Experts of a small language model: a softmax router, 1432M tokens.
Below are experts of layer 4 (counted from 0) of a mixture-of-experts language model. Rows are named router (the router's row for the expert) and show model dimensions 0-255. Each number is 500 + 25 x the weight over its row's rms, rounded and kept within 0 to 999. Numbers have three digits each.
After each expert's rows: "gets" lists some tokens that make up at least twice as much of what it gets as of all text; "mostly gets" lists some tokens that are sent to it at least half of the time. This comes from a sample of Wikipedia text that the model never trained on. Tokens count by the router's weight.

# expert 82
router:470465494482471482534498502463471556470500517502481570466489479550513504511489450520548498502510506531504477487536527467505469502520482469529505529512466510500499498495522531506489510456513525501524488532469469492472479524477509501529501488493458499522551504483482540546488539553467482510543489484488524520446522468497524505511495474505486530466478476462519497502506501467532479509529505476499457495476517470500479443519492512519490476510495485481485525461497498492507479525509537533453532500467466508527460460525505504501489533528503491465461501470486466528492531516491523485483555456515516482516455482502470536458506523519532525533519498499489463526511470480538513513491456479497502537462526513537515505499472504510496524493453469476525486482523537515526495454493524
gets: ". ", ") ", ".", "and ", "). ", "\" "
mostly gets: "). ", ").", "\") ", ".\" ", "\". ", ".) "

# expert 52
router:530534552533548519528486438507517461496473504480470489546511518514487527513482509503506505528493527445501484495497485523441457501564503506468515520534516492498449496522511505522534513510472495517458474495487467496493495484496532500497485495504461485512495501498466529482503470494537523455485480471490532499515463501479498473468485486490455489505507526511474495488463524492501508486496517513554487463498459526478476504502507530526479551547467497476443505485523502518490494515507488533539504468494530506485483554461525497511525490460522537500506484489515457510520457498511483462498522453491497473498508487462454519509474500489495493476477497506485544496459509491542542476495498530484498517534488466558471484469488503520530474513463462458522518490459487517530518502487430
gets: "ed ", "ated ", "ted ", "ing ", "able ", "ed"
mostly gets: "closed ", "large ", "small ", "northern ", "ected ", "open "

# expert 0
router:515479529499533547464511485450484483526505524519530496510465521490484513465486526500479523514502469501463555482507485535474507526521497472511479493520552507507529508479525461471472490470502496518486517507537505484506480515559488520481530488472484490513530510498524521542467479494498526520537521515493486533518513489523501456497505517472543495494535501499454474489468514536458497460509539521462493501538494518527524511514509499508499497526512531528488495527497471460470530468477544530452485546533507498484523511499440522518513465508483492544450520526448468549540479508503487514489488574491503495496516519513528487471517472550503515458504500464532515539499553515495526516490479496544489461535508500563510478465516502499469517476495486526501493510536517471501518479499471
gets: "the ", "in ", "of ", "at ", "from ", "after "
mostly gets: "before ", "until ", "after ", "despite ", "below ", "behind "

# expert 128
router:517507474500474536543481533518534537480497469524505536480528481513534488507479510510537511550519495458529517481533477506502532504517519478517525500507494501493473466486529483477495500533476527542541500469511525517522517516543523495503478496484495491503447472489559519553446487472491478500544499489486496475523536482458514520506468511520473499509483469541492523491474537478465461468518503522485472549468464471452494526488482448515507517451531526534542519502491479528533492457488494507511540536484499520525517467487494511481460482520447482534481505520450455493499542531533539480482517545530486477496472496498522504492496472503485520527519486461475506521487499498508456452480475461485515508517484497488482512486491493505498545460507498473467495488513524480522506547499466
gets: "\n", "|", "| ", "- ", "\n\n", "\n  "
mostly gets: "\n", "|---|---|---|---", "|---|---|---|---|---|---|---|---|", "\n    ", "|---|---|", "\n "

# expert 67
router:485481478494513495516519512495528505536497461459493513501521504483488484489517538462552492527495527504528476508490497509467539508501542536474484522484484481512484517509511484503490474456485460450503477502464485492499469502490515510479499512507480468537509511543484465523512532484537524510506551507448533501444473537503529530499532529517501504527493517502517511529504510545536510510522468494512468460484502487507487501491495514468491492500516516467532494465538504484474520541466507499494493478458521509464521511475439532529477486482481529517450491511460473505557497490518550444492504488487503502495517523534492525482492512486490519478485544517553517509473458534513472508479512485503508481541540519530484498465507476464566535485480541522471511518474550531533468434485532
gets: "an", "el", "o", "ar", "a", "in"
mostly gets: "aqu", "Ru", "aud", "â", "kel", "loy"

# expert 99
router:496465502531489493478549519508494515515527490485520555523516505452519519488494537496499517522514481508455475504490552514531465497469505517456492483510524520522477488464503471538462506482497518541482529509489492486504474521503466499477518495505494545461487460479517523525477491513507515507524537489523505504544493483489471514502516566523513499544475490481490514521520534502476514493504535525500535516481502527503466532507493465519497489492499504507473507535491540526490511466522475482527476551543520498491492546572492431538511509534546471543528483502479503488447498542516465523523498544493509482497535531478505457481544522506510510467473527510468520537488529489502511478490511507485480456500521446514476476493490511472491485471488563497477515498506480534485504513561449
gets: "in ", "of ", "by ", "on ", "to ", "for "
mostly gets: "also", "throughout ", "without ", "below ", "above ", "Animalia"

# expert 220
router:507537505541521493479479501466512472487492526492481517530506506507521524526434517500499494521507530463546486494493538510487511480512516528530483498472534543480453482456508502554514472526490535517467517490467485494473496534482509493464502489487480504524509466479470494490513499473511530451506531493458525504492491491515470483469482555497507501551539498475507456494517490497491511518483532436529491518531520497454502541497514541524511480460509499493481515479508521517484511501512459508459508542491540455455524480466487506481546541506527543462488526506514461538488525499476478483510490490482501459495526507476515467489481531484548496502513524536487491477481490520541543441523507478487482525477504486546467507446509513534513558523501489487502510533480487479491525462531467
gets: "not ", "un", "no ", "known ", "one ", "a "
mostly gets: "not ", "never ", "Not ", "lack ", "known", "See "

# expert 111
router:480447506520479532521528488468531458506527528521510588458518511528522537509511510486531508458483469474468489499476511495480468479468513553518471474475542519486524517485488507543438542460508513510561535502505519536493465520477509504545512492476490483486475504481460508467475517478481520481536508469544478527492517458539524493501503530472507516515492493463496487510489506511514476467533524475459550513494549459492516538520492488532498526519521548479550502465489527486484505510519463486497489545524521492507486481464505523506531514489496448500484478534521503529486481464449528476480483495501535478505505496462531508498499476510547496508498495476484495486549484477511526490504479482518487503509506520522504471496497510509496532499518477481460473506479549468497532459508521
gets: "In ", "with ", "to ", "that ", "as ", "which "
mostly gets: "when ", "During ", "However", "In ", "According ", "because "

# expert 10
router:509481503522453480513487529477495523467498531517476472496545475493502484539465525495487531536494513506521474493527448524524480522454520531503467478526520536529512474501520488494500541500475467505480517545525489528513487503480499507494560476491531463485459472531478529491485501503478492536507491478474491480555552511500497501506502539464483448533468460506511482528515514513496486518463475460490497541484502516473497495555459510493523507475477538477484461488485499457524495544480482491533536534527531483447541476478508473492519526526499502467504498483480512488529456516521504482508498491513523468497519484538484517511473460526487515498469516505498468509476478520529449485482519560464539509459491489456488494518515498492518541470565471521494527516515472534482485530524528
gets: "The ", "==", "He ", "== ", "===", "F"
mostly gets: "Personal ", "Recep", "Career", "She ", "=== ", "== "

# expert 204
router:479465478478531515490470515495509505504493493530501484474498513516470457491537523487492515448533466538530522503485486495507532537473531470466461531499454515513485524465483503472498486463510462518536483454473500465515508462487475517450531481479487494473497499475478473469542512523493489494536482480490466536495484530514477487517534473496514506480484516486490516522518517520486495544507448458483493469512528472504477538521509495496528524465500488479520524473489479524500497523487472468490457518455526475502555553484519455528515489495544522508457517506499505490533503499470514501531508453485444468484524531515527491479537528522515541471496520457554459521520503470486449489491496531559489502529510521503536502477545493515507496479496516494515477517529514456527481504490556
gets: "H", "K", "F", "R", "E", "V"
mostly gets: "axim", "Th", "oh", "imb", "H", "ün"

# expert 248
router:464510518478527541480461520506495489465445519527484510472459538480486485518467475517522519498520549487486513472512502495505517488549544508472515501483527475464533474515526475510544500476492505537508514490472539479520519535513470494507475515485486553508505512493510514546470491532527561535527446518482487479510530484519525463522464489472527467499501496567494520460526505509497526537499477544506507466520500490489515512465515523467518501495497501482523528487450488518506547490531482492457464497528515451488495457475500500515517525513490500518469530473460476520481521551496480542466510556510515486494519474461522480512498493512512514553521461514494528471489520501507490482507539488524505459511516505471484470447460510533509498538489484474517497463523546490513475517480481
gets: "- ", "\n", "\n\n", ")", "• ", ": "
mostly gets: "Succeeded ", "Phylum", "• ", "Clade", ");", "Binomial "

# expert 213
router:481506495513501490501537479537485482478534454515492544517525498465526517504516489502470529489474485501471503497477527473504499463472500517489488499523537503540489485529508476495465519459495522520443522508551511523480492516495478524494516491483464502491497486474527510502476460458463505501459523525557518510527505526509460471491539512552507507555491479466495537512504546489489499502517517501483506500471533476553431503491545481484480481519483523535502503498474515508507483464499503506536509512524531507528478509539489436453523487509497454521545470511498500488458446543536486491495498521529485468514514514484500502489516515511500486516440519517476498480508509545469489515490493483444478475506489496526483502526461497521501466500521534506454513483503456535511507535583464
gets: "in ", "of ", "to ", ", ", "for ", "with "
mostly gets: "throughout ", "between ", "regarding ", "in ", "especially ", "among "

# expert 46
router:470494515536521529451514449510505465488492505466486526499520545524500455487459521483483489518501544491507540520470475468532494519519518537504467462482496491514451517492481538481485494517491514453502479506487492483484505537510503522496553491536536511542549478501518540478523472531514483491481526504460529526467461513520474518474540549522544496488522515496500476460478463468508489517504488491525466513513517527499513551493519490495503519511498517454498498486542495536477480502529490530511494530491511512510526482470523465486514485519547518462465519526520478443494513516515509489530471528456461510502490521521535480467487535464518505538492559506516485438484532519517536502525535485492503546514513511488455493453501483508486509518445473514477464538500520482523488492508512
gets: "the ", "-", "g", "ab", "/", "d"
mostly gets: "fra", "coh", "known", "joy", "igr", "ior"

# expert 137
router:509579506532542524475466455508488465483512499492512504528507503531522524470510488503503477507513519478493531501466502501523439496502495512500512530518562516538446515504477501519508526515480504544471449508488528544498499522523466484516523487518526483504448521486460506460539512516452514475501495501492467504495472466510521489498465531498492501467522520495496506434479481512502493487506513542493528516484500503506508538549560514498492479537502519504465507476511520474494468484514451505532484444475455511489510507519545502511498456471537523446498496482525489477486529502503488506521533495508460451497469495494468488506517508471470516504500491508474547466486524541444519521506497483486483473521468504483504482480469497485518449539459470563531505481468525477496492496501499
gets: "ed ", "ated ", "able ", "ted ", "ing ", "of "
mostly gets: "important ", "significant ", "related ", "support ", "possible ", "provide "

# expert 124
router:487501461465472505480540514460517496474522488488515513481525469541509500474465519494502487505480509522509511497513479474493536515466488460507473556488468541525479512504511507531511504481500518540509528486493514494528450527519481517523530499541515520488523499480497514511523527509474454455505519496484464480544461513463502472536518474484477508450498491473476485528544476536522528493448482448498461510498531487484508507508496498522504514444500499497457510472460494450516520568483520455517521483515533455531497487497528473516488471470498520489472487500526523495516539479461520502490531464520547477485476511463495536498503492504489526462486522535495512516471495475512456512504490506513466515453512537546552472501511524502545515510454499517502462498479553485547477509484540
gets: ". ", "% ", "C", "k", "r", "S"
mostly gets: "anny ", "ayl", "nd"

# expert 37
router:550505495548513536521526517482528459477494477503536465502535450531528519494530464516513514484499452465483493493505505520528456526472477493523519535511480513546494504543527520487483533519487534485446556476519476486489449505528488537533552500497489490480459466510475468496484478485467472559523472513433460511507524520537490486499477468489496529526471466450535475486492490513507497544439517495525513502501507532495507478537505522505476521494456521528484538483494538468536499528486483477500513510513540516469463499485489495485510522487472474493533511524497503500506522497485537495458499480489521474489535508503506518517482513505473533513507474480527487496541513497469524464487471474499491488508514486501520501527486539477532547540518481504455528530516525491544512500529522
gets: "a ", "the ", "The ", "an ", "his ", "he "
mostly gets: "He ", "his ", "She ", "They ", "Its ", "His "

# expert 97
router:497448517501486504501507532528530517498507530505508524523535538520511507515519520503516501476485470494487484498490504486477468472477495532494489485482520503506510483459455518520483538460497515531516544523470500492502513551497487512459486492517473493524515497489478508516492546489499535462520500472508450530529516439511478526472539559479490533531467477494502460475497525552549471471508489466489500486541469480473480514518515494548491525468516513528520459472476508513470486533456473496510424551476489503457550549503495494482548471486524519492508520532490472500475508473497480522502470552497528463495539501528531482449483497485550505432487505517486487484523472497543527514482513488546467483492472486500471466523494493509490522502488486489479477499470506473522502480510498
gets: "of ", "In ", "the ", "in ", "to ", "all "
mostly gets: "those ", "Some ", "While ", "During ", "Since ", "Many "

# expert 81
router:526514503518509525471477461533473460502518550435496523480494502536494536491504490506453492524502502478526477489477512525499502488485454541542494482455532499485491457532505512513459521481502525519496489492495546538484527502511487497469478503535494507485503484492532477528475504513477507468462570494509501489498507461452490491508478522505472484463546513491490467494489515513510504435529514538474527514515459528516471494505502482547489504551495492483502500487512532521511468497531468513541489470493457520482456441496538503526526462448484529479526486527535475514486515487496481477479505482493495489501472446490476497524497527497499452512532490508496523451493510488462547467491471502473486498474451525518477500489463513526530455526519444462511532506514500530520487516536498
gets: "ing ", "ed ", "ed", "of ", "ting ", "es "
mostly gets: "ended ", "revealed ", "find ", "taining ", "prevent ", "izes "

# expert 160
router:465517489501529479555501520476545502472511484519528502487511506549503505499499472506511520453521493508539483480537517469465528518504484497529484546469451503478519463457446497473489514484547531489548524473503530481505457505474518525504536493462475513517511495487467496476491506470490467523536511492502483476458472483484534501538515452512465485550507528463486532513485484504505484450519493465508517479477532464490470497492532508527511492477531529469526517455463479496517535508467487506523489500427496507553464517533484521479457523523555480469474486476507484505464521541471509452464518488517483513507488507501495494487495490521503533541510520533501495529530497501518505490515453451513520528505519533489514511478498539540472528501497473464507488516486531498535490478468513
gets: "| ", "(", ", ", "|", "– ", "; "
mostly gets: "ISBN ", "( ", "(\""

# expert 32
router:516544505521458520477488523475490495502474473523488486554476486518532509503492520500461526492507486497515509489527495530478524516509502467473526506481489468495548504453470485473459537506465518494517524478506504507485540507480503537498483499475521529479462461487542519555494513504498469527501460456491450507502503510526486434541464486481469466493507489502518494497517507503501457475509466500491450527468522496483503518505513482541529526468512536542453511521447477481529548465528475479500477488494526502517532466488508479506515527531529502521477498484494482515491519534531500491476507484521530462499518458470533555492502532512519531524527492480547453492517464493543468488469538484487535517518458490473477493458481487518504484508543469447501527497464525493446512507507491
gets: "- ", "| ", "\n", ": ", "= ", "He "
mostly gets: "- ", "Preceded ", "Genus", "|---|---|---|---|", "|---|---|---|", "|---|---|"